From a checkpoint of a small mixture-of-experts model trained on Wikipedia: 45.9M parameters, a shared expert of 192 neurons.
Below are experts of layer 7 (counted from 0) of a mixture-of-experts language model. Rows are named router (the router's row for the expert), gate (a neuron's input weights, with its number), up (a neuron's input weights, with its number), down (a neuron's output weights, with its number) and show model dimensions 0-79. Each number is 200 + 30 x the weight over its row's rms, rounded and kept within 0 to 999.
After each expert's rows: a language model's description of what the expert responds to; "comes before" lists some tokens at least twice as common just after its tokens as in all text. This comes from a sample of Wikipedia text that the model never trained on. Tokens count by the router's weight.

# expert 22
router,215,201,223,150,186,233,188,197,217,204,178,201,248,244,158,238,206,186,212,186,226,144,226,188,219,206,170,192,207,220,189,224,189,251,230,148,218,156,227,177,202,141,234,175,238,198,206,205,196,198,222,202,150,170,199,181,175,206,205,216,203,177,189,201,241,199,237,255,219,191,231,165,178,197,187,212,162,185,264,239
gate0,254,182,244,187,231,181,267,204,213,212,189,267,231,196,214,195,184,227,229,268,200,209,174,238,227,215,205,143,240,195,262,225,178,170,178,236,277,211,183,139,179,229,232,235,190,172,193,148,203,211,155,253,210,240,162,215,217,199,185,214,194,171,165,174,206,213,175,217,195,191,130,159,232,219,199,246,225,211,213,233
up0,208,208,189,179,247,184,237,207,249,221,202,179,192,204,201,168,194,170,193,171,235,206,204,264,217,281,195,195,264,165,221,179,159,244,182,200,212,208,241,224,176,171,129,213,195,249,111,231,176,156,195,193,176,186,185,204,193,195,194,159,209,204,128,223,176,159,202,192,188,241,177,183,198,218,203,200,235,215,246,228
down0,218,216,203,205,169,178,181,235,254,241,222,172,165,177,171,210,198,187,192,228,144,207,172,169,207,161,220,212,209,237,213,199,208,237,192,220,166,240,203,209,145,170,152,238,199,183,148,193,145,190,227,195,215,172,202,260,195,191,232,189,293,226,195,174,212,210,187,249,210,155,234,242,194,195,202,242,168,179,172,208
gate1,197,223,196,216,208,186,226,183,178,251,197,197,185,190,168,164,209,198,226,227,175,212,172,222,190,200,193,227,212,199,224,197,216,186,194,243,202,229,244,191,197,200,263,192,158,210,198,169,241,194,125,188,164,182,228,166,207,172,190,214,238,217,173,182,206,232,176,195,192,231,224,189,182,201,214,148,212,232,175,195
up1,200,207,190,230,127,189,195,185,132,205,209,217,163,195,219,228,139,177,212,185,194,189,230,219,213,184,204,190,162,229,209,202,169,164,228,198,197,251,194,204,214,207,222,165,202,204,212,203,313,167,202,163,140,252,207,215,208,236,202,246,197,179,184,236,235,264,207,237,226,240,222,210,205,167,239,188,216,201,190,200
down1,201,255,174,190,197,177,172,156,239,182,228,205,208,189,183,207,227,194,152,181,241,236,205,199,205,182,243,191,161,213,196,210,157,221,219,216,213,237,165,204,188,246,142,185,262,205,178,222,182,186,188,208,207,249,210,213,117,215,201,152,222,173,212,218,205,187,213,221,146,180,265,195,181,208,251,236,234,166,207,171
It responds to: Digits inside numbers, years and scores, plus units and quantity words after them, such as 000, km, million, metres.
comes before: " |", ", ", " | ", ".", "–", ")"

# expert 21
router,206,211,201,218,170,194,225,208,140,165,220,179,239,277,221,227,194,172,215,187,203,242,157,253,189,246,209,146,178,160,219,217,211,243,245,176,206,240,189,217,184,188,176,233,185,254,215,224,225,168,185,208,232,210,198,192,180,195,234,161,181,153,203,227,150,225,193,194,242,155,206,190,225,164,131,168,201,141,198,213
gate0,222,208,183,228,185,212,179,208,189,205,229,195,257,264,184,160,206,191,225,247,234,203,179,222,195,159,211,211,263,212,224,173,213,240,138,233,238,185,233,245,235,226,278,229,172,226,209,213,187,192,203,196,214,204,194,166,195,229,220,149,211,213,263,210,222,228,187,177,188,190,180,174,145,251,214,198,232,234,192,182
up0,174,202,203,172,250,223,210,166,213,197,190,165,181,179,244,171,182,173,170,228,176,237,200,204,193,177,213,166,240,233,238,220,190,203,176,155,233,178,218,199,183,223,211,227,221,223,230,215,202,215,171,232,216,179,205,200,132,148,194,159,226,147,189,278,146,200,201,171,170,219,222,181,208,216,209,229,202,218,221,201
down0,224,188,175,258,244,181,219,173,183,208,212,184,171,285,173,180,205,158,186,197,195,208,143,213,253,203,182,192,172,237,254,189,235,206,170,161,202,239,202,204,193,213,214,202,213,184,214,202,199,195,112,174,239,130,188,241,113,214,242,188,152,136,227,247,198,162,196,138,176,211,221,198,230,257,227,242,164,191,202,190
gate1,205,150,212,244,241,219,203,221,214,188,221,212,174,191,257,221,185,218,215,183,178,202,263,205,240,147,220,242,257,178,195,189,231,268,231,239,241,224,218,250,183,156,205,193,231,198,277,271,227,212,228,229,175,202,187,212,149,240,185,201,231,195,191,257,185,196,215,197,162,186,187,208,181,157,192,172,223,214,236,221
up1,193,180,166,199,258,200,292,197,173,208,229,209,215,219,145,169,245,179,220,238,208,239,193,198,219,211,186,195,225,211,165,179,193,190,192,257,210,234,212,193,150,227,246,171,219,155,162,188,201,187,180,184,183,212,210,166,199,252,175,190,182,164,179,216,203,201,191,197,192,214,221,221,260,133,247,218,224,162,229,157
down1,215,185,176,213,222,210,170,214,193,248,181,237,198,103,204,216,159,228,182,160,206,177,247,223,223,134,175,190,163,197,154,212,234,236,211,194,183,173,184,211,218,215,203,221,221,180,221,177,223,212,192,228,198,150,175,220,161,234,201,202,173,210,235,263,253,233,222,169,177,224,200,199,199,212,214,187,208,253,164,221
It responds to: Punctuation and symbols such as quotes, slashes, brackets, periods, parentheses, in URLs, math, tables and quoted titles.
comes before: "\n\n", "1", " The", "2", "\"", "The"

# expert 29
router,174,217,211,216,183,170,206,175,191,235,268,222,161,144,175,199,188,211,227,166,170,231,172,144,195,170,218,205,192,163,209,199,170,189,190,178,211,226,215,218,185,225,198,195,187,190,164,246,203,182,223,178,145,183,172,150,201,162,208,246,197,157,189,197,189,187,242,220,203,203,179,285,234,168,250,242,205,218,184,189
gate0,221,212,196,159,183,158,230,195,281,173,210,169,211,183,122,195,193,285,224,157,164,241,185,193,224,207,227,257,168,106,203,185,245,185,186,194,230,219,208,214,192,274,184,212,198,254,200,283,235,191,185,241,209,201,148,213,193,210,181,168,205,223,201,182,175,211,182,114,219,160,197,230,226,158,198,181,164,216,203,235
up0,209,231,218,220,201,238,176,227,244,175,221,155,247,162,201,184,171,174,188,205,183,198,181,195,176,192,204,175,202,213,175,214,204,168,215,134,191,177,206,206,167,198,202,164,202,267,193,175,183,205,182,223,227,210,241,150,212,194,164,206,190,216,131,214,178,155,150,209,191,157,172,228,222,168,231,188,224,183,189,186
down0,155,209,193,175,216,218,124,224,210,216,156,148,203,198,174,151,233,229,206,191,133,197,232,189,191,222,184,205,247,209,148,216,238,198,204,153,139,200,191,188,211,205,238,211,165,226,224,194,191,211,202,166,183,222,233,201,202,178,213,164,204,191,227,106,209,203,220,200,182,234,154,174,211,183,174,203,203,231,198,151
gate1,176,148,168,179,169,162,177,144,215,199,213,239,164,209,197,212,196,199,216,194,131,215,202,248,190,177,172,232,194,222,214,198,194,193,175,168,202,201,208,259,265,235,203,166,163,226,161,286,220,224,193,220,148,184,246,189,164,180,179,276,164,183,238,164,224,227,195,181,142,234,177,196,186,205,151,198,221,214,184,200
up1,149,138,231,220,240,202,241,205,210,216,219,249,242,205,174,161,173,213,215,161,277,172,228,147,195,208,200,223,184,220,166,173,188,178,213,188,181,214,174,213,208,175,180,229,151,204,175,210,200,208,218,189,199,215,222,185,155,173,238,199,170,187,252,216,213,237,208,214,212,230,113,194,173,244,217,194,244,179,211,185
down1,194,196,187,227,145,91,205,157,211,197,206,214,230,208,202,146,155,245,221,221,186,184,150,213,199,207,235,163,231,212,206,174,259,197,218,219,263,173,212,201,221,206,222,226,261,197,207,184,194,189,197,189,224,231,207,165,259,144,225,202,182,187,222,230,222,203,195,197,188,173,186,248,199,209,162,213,174,177,195,231
It responds to: Colons, pipes, dashes, equals signs and line breaks in infoboxes, lists and tables, plus field names like Born, Author, Origin.
comes before: "\n", ":", ": ", "2", "1", ": M"

# expert 28
router,232,152,169,216,228,222,236,196,211,197,210,160,230,171,234,189,191,159,207,157,226,235,191,215,226,170,237,161,180,191,207,220,217,207,259,181,197,256,141,278,216,168,200,190,208,198,237,208,177,229,208,192,148,224,211,215,178,172,199,199,183,148,197,220,161,216,231,208,200,157,224,185,161,181,192,165,200,168,228,167
gate0,249,170,247,220,157,181,165,265,130,208,190,196,176,251,178,193,154,238,281,156,171,160,158,183,236,199,189,179,226,186,232,222,236,178,217,213,193,211,187,242,181,175,183,162,203,212,171,201,207,155,209,262,200,259,164,191,205,151,199,185,180,180,218,221,184,193,188,190,126,152,206,172,105,270,187,249,217,175,203,192
up0,181,181,250,190,219,189,174,232,258,224,193,211,167,218,183,210,212,211,246,204,170,171,186,138,229,177,179,211,221,179,165,247,226,210,171,212,135,239,185,189,249,214,153,199,161,215,179,224,163,215,190,215,235,190,154,188,184,209,155,227,196,250,218,222,144,210,152,216,188,195,176,219,168,182,276,243,216,239,253,227
down0,167,140,181,166,202,209,238,173,189,210,206,231,200,202,216,207,224,226,211,237,233,215,195,214,183,242,182,161,200,153,212,219,208,210,200,222,216,200,224,157,209,162,199,200,188,194,253,205,184,214,244,159,264,189,193,234,215,237,192,193,164,218,205,201,238,244,179,170,214,204,156,180,240,246,208,224,211,236,192,198
gate1,177,192,204,209,228,304,186,218,221,196,198,164,186,194,155,208,197,233,241,207,225,194,194,158,213,236,205,136,193,155,109,203,232,251,201,201,258,205,201,199,196,169,195,207,198,243,215,194,198,184,271,165,184,198,175,184,202,208,180,158,202,200,191,171,213,235,223,213,155,193,196,179,239,186,224,193,258,175,195,175
up1,249,171,195,181,238,199,237,186,170,205,198,195,207,196,228,181,164,225,195,161,127,282,222,186,215,180,209,184,174,194,186,207,188,133,184,164,182,223,157,216,245,234,236,188,191,210,253,248,230,190,202,209,129,166,223,131,162,181,197,237,175,163,193,157,181,181,198,188,176,160,212,241,262,186,233,218,239,210,245,230
down1,197,212,171,236,169,152,180,191,182,171,216,205,212,185,241,201,224,210,228,157,190,193,233,194,192,249,218,180,213,203,197,225,217,149,229,176,204,195,265,177,158,129,206,232,185,191,209,225,163,205,145,158,185,184,176,207,172,216,209,184,166,247,179,218,211,204,165,198,173,196,226,193,218,168,222,226,212,204,207,202
It responds to: Paragraph and line breaks after sentences or section headings, plus capital-initial pieces like P and J after spaces or punctuation.
comes before: "The", "| ", "|", "==", "===", "-"

# expert 30
router,162,250,166,202,215,195,210,201,218,242,238,217,144,212,205,222,237,236,198,190,209,187,149,191,200,169,190,198,233,242,194,242,242,153,203,190,215,224,205,212,174,215,214,181,150,216,234,176,174,246,199,248,172,249,219,206,214,222,177,183,169,170,212,216,208,160,148,226,209,183,251,225,211,205,206,195,141,173,265,234
gate0,174,213,221,186,224,176,173,177,149,191,205,175,190,257,208,259,209,185,220,232,178,216,234,200,190,224,183,197,195,166,241,199,198,207,169,152,244,212,248,182,196,204,178,201,198,180,181,200,240,213,179,208,158,191,228,211,266,222,198,189,228,176,180,256,183,195,148,208,168,160,180,222,187,186,199,221,162,165,203,218
up0,203,253,169,179,185,199,195,242,181,240,161,251,169,178,197,187,225,159,157,202,196,185,231,207,224,259,163,197,200,230,213,203,188,200,191,158,239,165,207,217,151,191,222,182,138,187,170,227,219,191,187,198,193,202,169,198,267,232,197,232,156,177,195,230,180,172,208,223,192,185,253,164,181,171,189,180,178,190,184,245
down0,187,265,229,174,186,204,209,200,159,263,203,217,231,166,199,256,200,181,236,246,205,214,170,201,204,220,224,236,144,210,223,141,184,224,196,168,161,223,199,212,234,222,196,158,161,230,218,214,141,190,156,178,230,237,175,233,143,220,248,215,204,176,218,201,211,252,192,203,163,213,142,178,144,191,178,151,232,213,167,235
gate1,203,226,183,225,164,192,177,161,225,218,188,188,198,209,206,168,199,208,203,117,248,246,133,199,128,194,222,162,159,196,220,198,200,252,220,199,197,185,245,220,176,215,199,181,250,263,221,231,206,199,195,178,195,202,158,205,152,145,196,167,180,174,213,191,183,201,207,235,212,189,201,164,165,193,203,223,209,209,212,207
up1,226,229,222,200,217,206,151,125,214,178,209,235,184,206,213,227,188,149,189,178,116,263,149,187,160,234,192,240,266,209,224,199,192,198,176,185,186,208,168,182,170,141,174,240,187,176,207,224,227,178,189,222,200,195,253,177,203,204,177,195,193,231,212,185,185,225,183,187,164,160,217,173,143,199,216,192,197,202,242,156
down1,215,176,234,177,141,204,232,190,231,213,205,207,188,153,153,196,191,153,204,218,209,157,247,214,197,188,238,249,200,192,193,164,249,208,225,164,253,246,166,222,219,237,223,225,165,186,187,184,161,182,183,235,184,120,201,186,243,205,214,150,198,198,199,224,212,152,172,238,144,170,247,165,164,231,177,195,151,151,242,182
It responds to: Digits and small numbers, especially the first digit of years and scores in infoboxes and tables, such as 2006, 1965, 2–2.
comes before: ".", " | ", "–", ", ", ",", "015"

# expert 7
router,164,149,195,183,234,194,208,216,166,228,173,272,235,236,211,233,229,220,248,171,203,256,235,191,241,251,166,220,222,212,227,195,218,166,210,217,201,146,235,208,186,176,186,210,174,202,192,258,195,203,143,193,216,260,173,197,150,208,249,208,205,202,202,171,226,225,265,205,179,206,265,243,238,173,193,196,174,201,171,161
gate0,184,236,206,181,224,254,199,122,249,188,174,204,173,230,180,218,176,281,166,189,191,219,188,193,176,233,203,196,197,182,237,163,183,206,212,255,252,237,229,195,181,197,212,156,207,206,248,192,181,180,205,246,207,187,217,147,180,207,150,233,206,190,189,199,172,251,222,179,193,206,234,226,175,158,200,163,270,192,205,208
up0,174,233,217,177,228,234,180,233,192,192,246,197,165,178,176,267,169,257,232,201,184,206,195,199,225,123,234,188,159,217,202,183,216,186,172,230,192,179,183,213,202,209,211,217,155,188,175,222,187,131,217,213,173,250,208,206,173,236,151,197,194,209,175,154,272,186,257,215,183,185,237,163,233,204,267,192,261,229,204,194
down0,156,262,202,211,206,243,213,242,201,234,190,193,219,225,186,158,209,193,208,201,193,180,199,238,154,266,189,171,168,165,207,159,160,197,229,236,210,184,220,216,198,220,201,205,154,240,207,216,192,234,190,171,226,255,185,191,165,227,174,208,199,204,152,209,243,259,161,192,190,183,206,225,240,232,138,212,206,209,174,193
gate1,220,184,234,209,198,152,187,182,191,206,196,195,214,161,246,211,163,192,233,222,209,252,233,168,198,214,199,199,191,190,206,227,235,192,208,169,207,225,183,170,231,215,241,199,220,221,199,179,182,148,147,202,214,230,186,173,181,207,183,198,217,191,198,176,197,217,189,251,210,159,235,93,137,216,189,236,190,230,170,181
up1,195,188,158,198,255,188,237,172,173,219,229,162,209,168,199,194,208,241,226,207,207,202,213,215,199,213,245,196,188,179,245,248,265,134,197,193,143,249,199,214,206,192,187,218,178,214,245,192,158,176,226,189,177,195,198,122,191,206,158,186,191,217,237,213,246,180,254,153,166,199,187,199,191,237,223,233,150,216,206,172
down1,188,187,202,151,188,224,150,168,162,217,150,190,193,129,197,171,212,194,197,207,196,196,164,176,171,134,208,224,227,194,253,178,214,249,241,213,210,232,204,203,183,190,247,216,191,233,196,159,210,197,171,229,189,221,280,162,162,183,243,183,240,196,237,179,209,175,219,186,191,201,178,201,213,214,201,227,175,204,231,163
It responds to: Separators and month names before dates or signed numbers in sports and results tables, such as "| +", "| November", "June".
comes before: "2", "1", " ", "0", "3", "6"

# expert 4
router,169,275,187,213,152,184,221,194,187,196,227,175,211,161,165,225,150,196,218,170,224,168,180,228,218,180,222,190,181,196,201,178,198,234,222,176,202,185,226,216,199,254,199,176,164,202,222,185,236,242,211,208,182,250,244,175,148,206,201,155,212,219,210,269,205,159,168,203,221,222,255,240,249,233,203,176,201,192,166,173
gate0,264,212,181,247,163,277,162,171,190,184,200,212,172,121,188,195,158,249,223,227,216,182,215,219,181,203,177,217,191,234,191,254,200,265,190,182,198,209,204,199,189,156,241,198,184,180,210,199,211,157,200,217,194,222,242,196,236,172,196,187,225,189,128,250,211,190,209,158,253,227,199,231,194,279,157,197,148,186,195,175
up0,188,166,206,189,176,195,258,199,201,188,223,206,244,182,196,245,174,242,234,181,195,154,175,215,221,268,256,186,187,200,178,181,175,208,193,182,150,208,192,233,183,202,214,193,198,170,218,203,193,203,206,136,189,226,230,210,207,201,231,222,195,184,202,198,226,108,208,165,224,192,213,196,169,215,194,237,248,189,129,144
down0,192,222,222,165,174,149,185,198,223,191,229,181,142,214,169,174,208,215,228,220,197,190,194,197,172,193,157,187,178,219,176,146,191,198,227,151,202,168,216,202,221,216,220,120,199,163,237,219,172,197,191,240,231,269,221,182,220,160,230,226,249,240,132,184,194,212,250,192,240,185,252,230,153,194,165,130,210,210,173,219
gate1,169,173,219,185,207,210,222,191,148,226,150,258,210,213,225,241,228,185,212,173,208,191,206,172,201,226,168,140,175,178,189,232,178,248,198,232,179,185,205,173,216,224,145,169,215,229,171,240,215,252,205,266,193,175,187,271,182,232,216,180,158,192,181,226,182,184,144,202,179,206,184,183,184,176,257,235,184,234,207,159
up1,210,217,208,163,167,236,219,204,235,191,193,216,189,199,207,194,165,220,185,201,243,188,181,206,171,187,192,249,215,224,154,248,174,188,214,159,286,166,204,215,219,186,182,182,174,224,189,240,241,254,244,209,188,149,179,192,220,200,174,165,202,202,164,114,157,169,180,205,188,163,185,158,236,168,215,218,217,211,226,230
down1,225,213,236,191,214,176,244,162,170,156,238,268,166,176,199,194,193,276,237,143,169,207,213,233,154,198,226,190,246,255,192,194,239,262,211,216,218,173,157,199,242,204,170,215,219,213,202,255,211,235,193,199,255,180,244,214,235,206,219,183,140,236,240,236,257,191,159,247,166,228,248,195,210,194,197,187,172,202,228,185
It responds to: Head nouns of named leagues, cups, awards and census terms, often in table headers, such as League, Cup, Award, Championship.
comes before: "\n", " |", " |  |", ";", "; ", "=="

# expert 19
router,183,203,170,215,230,197,191,227,181,151,226,202,141,216,197,155,195,230,181,163,214,211,147,181,182,183,203,161,164,254,184,216,194,192,196,200,242,154,179,177,162,189,240,201,245,224,220,274,209,215,174,215,208,203,212,202,184,252,175,246,179,244,163,171,126,232,148,233,203,149,254,185,194,160,198,173,181,186,240,246
gate0,233,172,225,140,212,216,174,188,196,179,201,204,208,237,246,181,214,176,219,151,217,232,142,203,215,192,188,183,181,190,185,210,271,241,207,193,180,164,209,159,209,197,165,167,215,190,237,231,229,200,186,187,162,129,137,221,193,163,235,168,217,189,232,225,200,169,164,160,153,217,247,210,213,173,209,256,189,200,163,195
up0,212,151,221,187,215,237,193,226,189,211,231,181,207,188,186,148,229,219,194,215,186,189,222,221,149,164,149,215,172,252,165,222,231,192,181,207,162,206,168,185,188,171,192,240,172,161,227,245,183,168,225,188,232,220,217,210,214,213,194,190,210,222,198,182,223,182,184,199,158,173,182,186,179,222,159,261,239,177,197,196
down0,176,192,200,192,191,256,218,183,159,162,197,193,219,215,214,183,187,194,185,188,198,170,188,224,194,242,244,217,220,209,169,207,227,186,177,181,208,236,230,155,192,170,229,223,135,242,207,232,179,207,156,231,173,158,157,196,181,174,211,202,216,178,163,205,226,243,184,183,148,211,155,239,206,287,238,280,260,210,234,201
gate1,190,183,204,187,188,177,187,125,222,172,161,205,177,192,182,236,235,237,224,175,188,157,208,175,217,200,198,235,166,179,240,213,177,158,179,196,235,186,239,180,161,215,202,203,256,225,222,208,216,142,208,212,214,218,192,179,254,190,198,207,165,204,217,220,226,194,206,165,200,245,207,136,205,217,132,153,160,202,196,151
up1,178,186,232,201,268,164,218,161,223,179,168,191,200,206,145,229,212,267,235,214,193,149,224,169,191,214,179,220,209,143,186,224,163,205,170,199,173,215,154,241,228,194,191,210,201,228,229,205,194,140,207,174,200,213,159,204,226,209,176,218,162,233,216,193,204,225,212,199,161,204,186,224,290,166,187,194,189,283,188,230
down1,203,235,232,212,236,154,251,214,275,161,190,219,164,184,210,196,231,261,175,188,202,189,190,231,253,261,208,214,150,212,181,270,250,194,182,183,188,230,212,185,182,168,131,198,201,168,211,188,198,167,230,192,254,230,199,128,122,201,225,190,205,161,223,264,185,162,166,236,197,267,188,217,210,175,187,258,165,203,218,199
It responds to: Table pipes, spaces, commas and colons that come right before a number or value, such as "| 73/100", "978-", "% |".
comes before: "1", "2", "3", "0", "4", "5"

# expert 11
router,214,296,233,191,231,196,164,158,225,223,216,183,231,165,250,198,207,205,231,181,182,201,232,162,209,224,218,197,173,155,183,201,180,227,211,214,224,194,208,255,195,207,181,177,155,235,162,241,189,219,184,209,210,265,173,228,177,191,180,207,216,201,157,223,213,166,162,195,240,256,249,198,220,230,235,188,222,204,228,188
gate0,229,223,206,198,226,236,204,242,171,195,195,183,125,277,184,182,236,169,219,220,163,201,172,188,151,226,258,198,201,200,156,199,187,234,221,152,178,197,128,202,207,148,208,232,187,253,249,261,212,182,194,187,228,221,177,186,264,216,205,198,221,190,195,215,173,199,196,213,170,214,216,201,210,179,223,214,171,248,277,227
up0,213,198,189,146,168,199,228,217,246,189,232,236,197,226,227,172,204,214,190,239,164,211,184,135,194,177,164,176,203,78,204,188,196,201,245,206,225,225,149,211,216,246,191,196,144,179,189,217,182,206,172,214,227,168,290,154,162,166,179,178,174,196,151,186,184,225,224,139,163,173,201,189,194,199,176,211,192,209,233,210
down0,190,240,200,163,199,192,197,212,160,222,201,133,173,276,179,148,226,219,209,213,166,183,230,166,162,163,237,207,198,259,158,242,223,207,209,167,198,166,263,207,200,196,210,214,179,205,208,191,213,161,243,207,238,204,217,307,156,252,193,214,249,181,191,236,219,206,173,195,182,247,231,190,241,217,180,186,169,177,155,187
gate1,182,228,213,161,209,211,180,219,191,165,220,191,184,222,239,190,161,172,162,254,211,170,241,171,159,204,226,203,157,182,195,227,159,207,196,170,179,201,184,285,184,186,249,164,167,208,158,161,213,212,202,162,150,234,137,169,206,196,217,206,179,260,243,200,192,231,170,111,193,212,200,187,215,192,211,243,216,241,220,206
up1,192,216,205,186,198,242,201,268,256,195,214,222,260,205,207,165,191,205,248,185,210,187,166,208,215,192,253,183,213,180,209,205,162,200,187,223,236,226,235,180,110,200,191,219,214,176,185,219,303,228,163,177,241,186,177,184,264,210,238,225,236,230,237,236,172,206,190,193,197,256,189,218,173,259,239,243,238,211,201,184
down1,147,242,233,233,179,253,137,176,211,188,251,218,184,216,173,186,215,171,218,237,162,177,174,240,173,198,210,144,217,252,215,205,170,186,190,222,284,150,169,211,161,234,177,199,192,138,162,158,239,208,167,212,143,248,222,168,193,172,192,160,203,105,211,182,201,187,213,180,217,232,228,231,215,215,171,229,219,206,177,204
It responds to: Head nouns naming a work, group or institution after the or a modifier, such as film, album, song, production, series, school.
comes before: ".", " was", " of", " and", ",", " of the"

# expert 23
router,177,262,215,218,195,264,206,218,171,169,201,213,143,251,253,169,151,169,265,204,219,213,179,229,197,230,239,201,194,192,185,195,179,256,254,210,184,149,203,232,178,174,241,221,217,251,221,248,196,177,177,222,202,194,242,199,213,209,219,172,179,163,178,208,129,204,161,183,171,243,237,211,177,157,187,196,199,184,210,196
gate0,184,154,224,138,187,209,265,184,184,198,267,176,255,171,127,205,277,196,198,192,176,238,211,173,256,195,169,241,180,196,189,207,180,140,188,190,185,202,212,197,192,201,213,237,183,176,208,212,213,180,213,201,200,204,253,182,297,135,227,210,178,187,174,199,209,201,210,196,192,205,209,224,249,176,243,225,262,224,176,172
up0,150,108,192,112,213,209,262,128,164,190,230,212,194,211,194,198,226,190,186,180,158,199,175,113,166,158,183,214,184,215,205,157,197,178,218,206,176,175,191,196,250,203,154,180,219,187,210,184,136,208,218,200,210,176,169,226,181,213,277,216,181,155,214,208,215,206,220,189,203,210,236,154,231,197,219,234,195,165,206,218
down0,196,192,169,219,157,164,153,215,128,232,213,179,211,190,181,231,158,162,194,185,162,187,196,207,179,145,229,163,181,190,182,196,193,171,213,157,217,238,179,224,188,226,183,196,225,208,222,190,168,183,202,238,191,208,172,196,164,197,226,161,194,186,213,263,217,197,175,212,186,182,211,270,187,221,203,217,211,198,211,201
gate1,259,186,201,181,218,205,180,202,224,205,222,173,226,123,227,232,155,202,195,199,189,214,208,197,215,224,237,200,182,202,212,176,182,178,219,203,263,185,205,190,155,196,218,204,180,209,227,223,206,243,186,200,195,251,246,203,216,208,208,187,198,209,148,208,200,169,200,167,216,204,182,237,212,239,171,157,181,184,139,164
up1,193,182,224,276,202,142,149,212,213,209,216,234,97,234,212,219,200,194,178,252,207,185,141,214,229,201,189,196,209,191,228,182,198,190,234,177,195,184,196,245,159,195,207,240,215,217,240,182,220,234,189,226,154,246,205,182,221,167,201,167,188,156,188,240,225,160,173,177,252,218,210,166,230,184,220,199,214,170,196,253
down1,209,233,235,204,160,218,213,123,183,219,216,215,195,207,167,215,195,212,204,238,194,217,249,243,180,183,196,209,167,186,204,187,195,183,186,202,217,195,166,236,188,201,224,198,215,203,210,142,203,147,217,229,171,168,222,170,226,208,281,186,192,164,245,190,178,165,210,239,163,192,194,156,236,258,199,203,229,176,209,179
It responds to: Full stops ending sentences, often fused with the word, and decimal points inside numbers in climate tables, as in 49.1, engineer.
comes before: "\n\n", " The", " He", "5", " In ", " In"